config = dict(
    n_layer=10,
    d_model=96,
    n_experts=128,
    experts_per_token=2,
    d_expert=48,
    d_shared_expert=0,
    activation='swiglu',
    moe_layers=[0, 1, 2, 3, 4, 5, 6, 7, 8, 9],
    router_score='softmax',
    normalize_top_k=True,
    routed_scale=1.5,
    balance_loss=0.0102,
    balance_bias=False,
    router_z_loss=0.001,
    n_groups=4,
    groups_per_token=1,
    init_std_router=0.0214,
    lr_router=0.000297,
    n_head=3,
    n_kv_head=1,
    head_dim=32,
    vocab_size=16384,
    norm='layernorm',
    norm_place='out',
    norm_eps=1e-05,
    positions='rope',
    rope_base=500000.0,
    rope_fraction=1.0,
    qk_norm=True,
    attn_scale=0.177,
    tie_embeddings=False,
    parallel_block=False,
    init='normal',
    init_std_qkv=0.0737,
    init_std_o=0.0165,
    init_std_up=0.0737,
    init_std_down=0.00903,
    optimizer='adamw',
    lr=0.00362,
    beta1=0.9,
    beta2=0.98,
    weight_decay=0.031,
    lr_head=0.00939,
    grad_clip=1.0,
    warmup_steps=440,
    schedule='wsd',
    decay_fraction=0.658,
    decay_shape='linear',
    final_lr_fraction=0.1,
    batch_tokens=32768,
    seq_len=1024,
    doc_mask=True,
    train_tokens=245100000,
    steps=7480,
    dataset='wikipedia_en',
)
Below are experts of layer 4 (counted from 0) of a mixture-of-experts language model. Rows are named router (the router's row for the expert), down (a neuron's output weights, with its number) and show model dimensions 0-95. Each number is 128 + 24 x the weight over its row's rms, rounded and kept within 0 to 255.
Before each expert's rows: a language model's description of what the expert responds to; "raises" lists some tokens whose logits its average output raises strongly, later layers aside. This comes from a sample of Wikipedia text that the model never trained on.

# expert 1
It responds to: Name-initial capitals. First capitalized piece of proper names, often foreign or in tables, plus Cyrillic and CJK characters, such as W(ichita), Og(ier), Mc, Mid.
raises: "right", "use", "ished", "an", "less", "rate"
router [143 117 176 158 156  87 133 127 110 131 129 116 117 102  96 105 118 107 122 109 112 131 110 124  90 100 144 146 115 166 105 115 125 110 161 153 136 171 149 118  93 156 139 139 166 133 128 177 126 138 147 113 191 168 127  96 138 108 156 152  89 154 142 134 128 128 146 109 164 101 174 118 136 158 161 123  98 130 117 142  93 113 138 119 138 111  77 135 135 102 133  80 126 113 110  93]
down0 [112 162 119 136 179 108 129 108 104 105 135 141  90  72 173 155 155 115 135 160 116 150 138  99 132 136 138  86 122 113 154 121 145 126  88 127 163 126 138 171 159 110 136 122  86  91 121 138  64 151 169 136 144 155 117 165 123 106 132 110 126 113  98 118 106 103 131 128 144 150  89 158 129 156 113 154 114 155 114 139 134 150 131 108 130 155 141  99 138  90 132 165 127 136 122 166]

# expert 26
It responds to: Mid-word fragments, prefixes. Word pieces inside names and words, such as Z-ur-ich, Ka-un-as, resear-ched, plus prefixes pre, trans, inter and coordinate or score digits.
raises: "ons", "on", "ont", "es", "ry", "ot"
router [144 111 164 122 166 124 165 129 109 158 131 102 120 131 126  93  92 128  92 101 108 140 112 148  78  85 157 155 108 152  99 107 130 124 163 161 139 129 148 108 105 131 109 140 162 132 162 160 151 145 133  86 133 118 131 117 124 125 152 157  68 145 148 149 131 144 151 106 146 128 141 180 163 149 160 146 103 145  94 144  93 107 136 125  94 117  77 126 150 129 155 122 134 100 115 114]
down0 [190 106 145 128 158 137 113 160 162 141 137 124 158 141  79 116  93 133 136 164 151 149  92  99 149 107 138 107 103  92 121 128 152 101 154 101 121 169 137 125 121 139 111 148 119 102 167 152 105 172 119 100 115 150 118 127  64 143 139 135 170 142 126 151 159 105 114 120 105 121 133 135 123 113 121 138 115 131 116 148 112 139  98 141  68 156  92 129 134 147 154 134 111 160 114  86]

# expert 11
It responds to: Leading digits 1, 2. First digits 1 or 2 in numbers, years, scores and age classes, such as U23, 2013, 2–1, 1st; also co-.
raises: "ks", "ans", "ons"
router [138 130 164 163 160 116 143 110  98 127 146 104  75 146 102  93  97 125  99  97 120 139 124 159  99 122 132 151 129 128 103 126 104 120 144 175 138 169 156 128  97 146 132 170 133 138 125 125 164 136 153 121 125 134 106  98 123 108 156 123 110 129 148 103 160 115 130 133 156 116 156 164 140 136 171 146 137 148  91 175 110  99 150 141  93  82  90 123 132 114 128 159 102  98  93  88]
down1 [165 140 100 147 150 122 108 123 152  83 198 136 144 158 126  95 132 117 170 138 148 127 130  94 116 100 107 115 178 117 147 122 170 140 110 108 122 136 145 135 158 140 146 141 106 130 146 131 168 156 104  87 107 102 133 155 155 111  65 136 110 118 124 129 126 141 118 158 117 174 116 127 139 129  99  87 111 138 121  70 122 160  90 107 116 111 118 133 124 131 171 138 138 103 146 135]

# expert 20
It responds to: Line breaks. Line breaks ending a sentence, list item, infobox field or table row, often before headings, hyphen bullets or table pipes.
raises: "|", "-", " |", "\n", "–", "Source"
router [150 149 143 117 152  90 153 141 118 110 155 126  90  98 106 122 118 126  91 101 107  99  96 150 117 106 130 129 106 188 117 133 118 136 152 153 114 151 166 119  90 139 120 165 149 112 160 136 153 155 130 112 148 130 111 108 118 112 175 174 121 135 160 103 146 113 148 113 156 126 176 136 143 153 150 144  95 168  96 165 124 102 159 143 153 121 125 146 147 123 152 118  93 106  86  92]
down1 [106 163 106 131 111 100 144 171 123 156 139 123 109 121 102 112 156 126 117 177 102  91 137 154 129 111 104 104 140 113 143  97 163 119 136 108 103  83 146 128 112 125 125 123 153 133 198 145 119 138 158 127 101 128 110 115 129 112 132 136  98 158 123  69 172 131 123 111  75  93 127 131 126 153 138 126 130 150 117 165 115 100 107 141 128 160 113 140 122 147  85 185 135 159 110 102]

# expert 16
It responds to: Possessive apostrophes. Mostly apostrophes before possessive s ("company's", "General's"), also "Jr", "Mc", "who" and table pipes in lists and tables.
raises: "ous", "outh", "ont", "ious", "ord"
router [156 122 163 129 159 105 122 124 114 115 167  83 125 134  74 115  97 116 127 101  86 120  83 163 127  92 145 168  95 159 107 110 128 136 142 144 141 148 172 131 110 135 138 132 168 133 151 136 146 136 145 100 162 154 115 119 134 123 133 184 129 174 150 117 158 156 147 115 147 118 156 125 149 137 188 158 117 135 110 153 127 104 131 155 127  95  92 105 141 106 127 140 144 124 109  94]
down0 [108 144 152 136 163  83 102 121  75 112 137 128 142 125 108 202 116 114 107 121 124  92 174 180 171 138 150  93 133 117 139 117 105 132 114 156 115 120 153 160 131 132 110 146 138 152 108 135 119 124  84 128 162 111  93  93 141 106 105 157 161  91 125 142 116 132 133  83 144 123 154 126 185 115 130  71 122 131 123 118 158 102 115 123 109 139 127 119 139 136 120 114  95 129 117 132]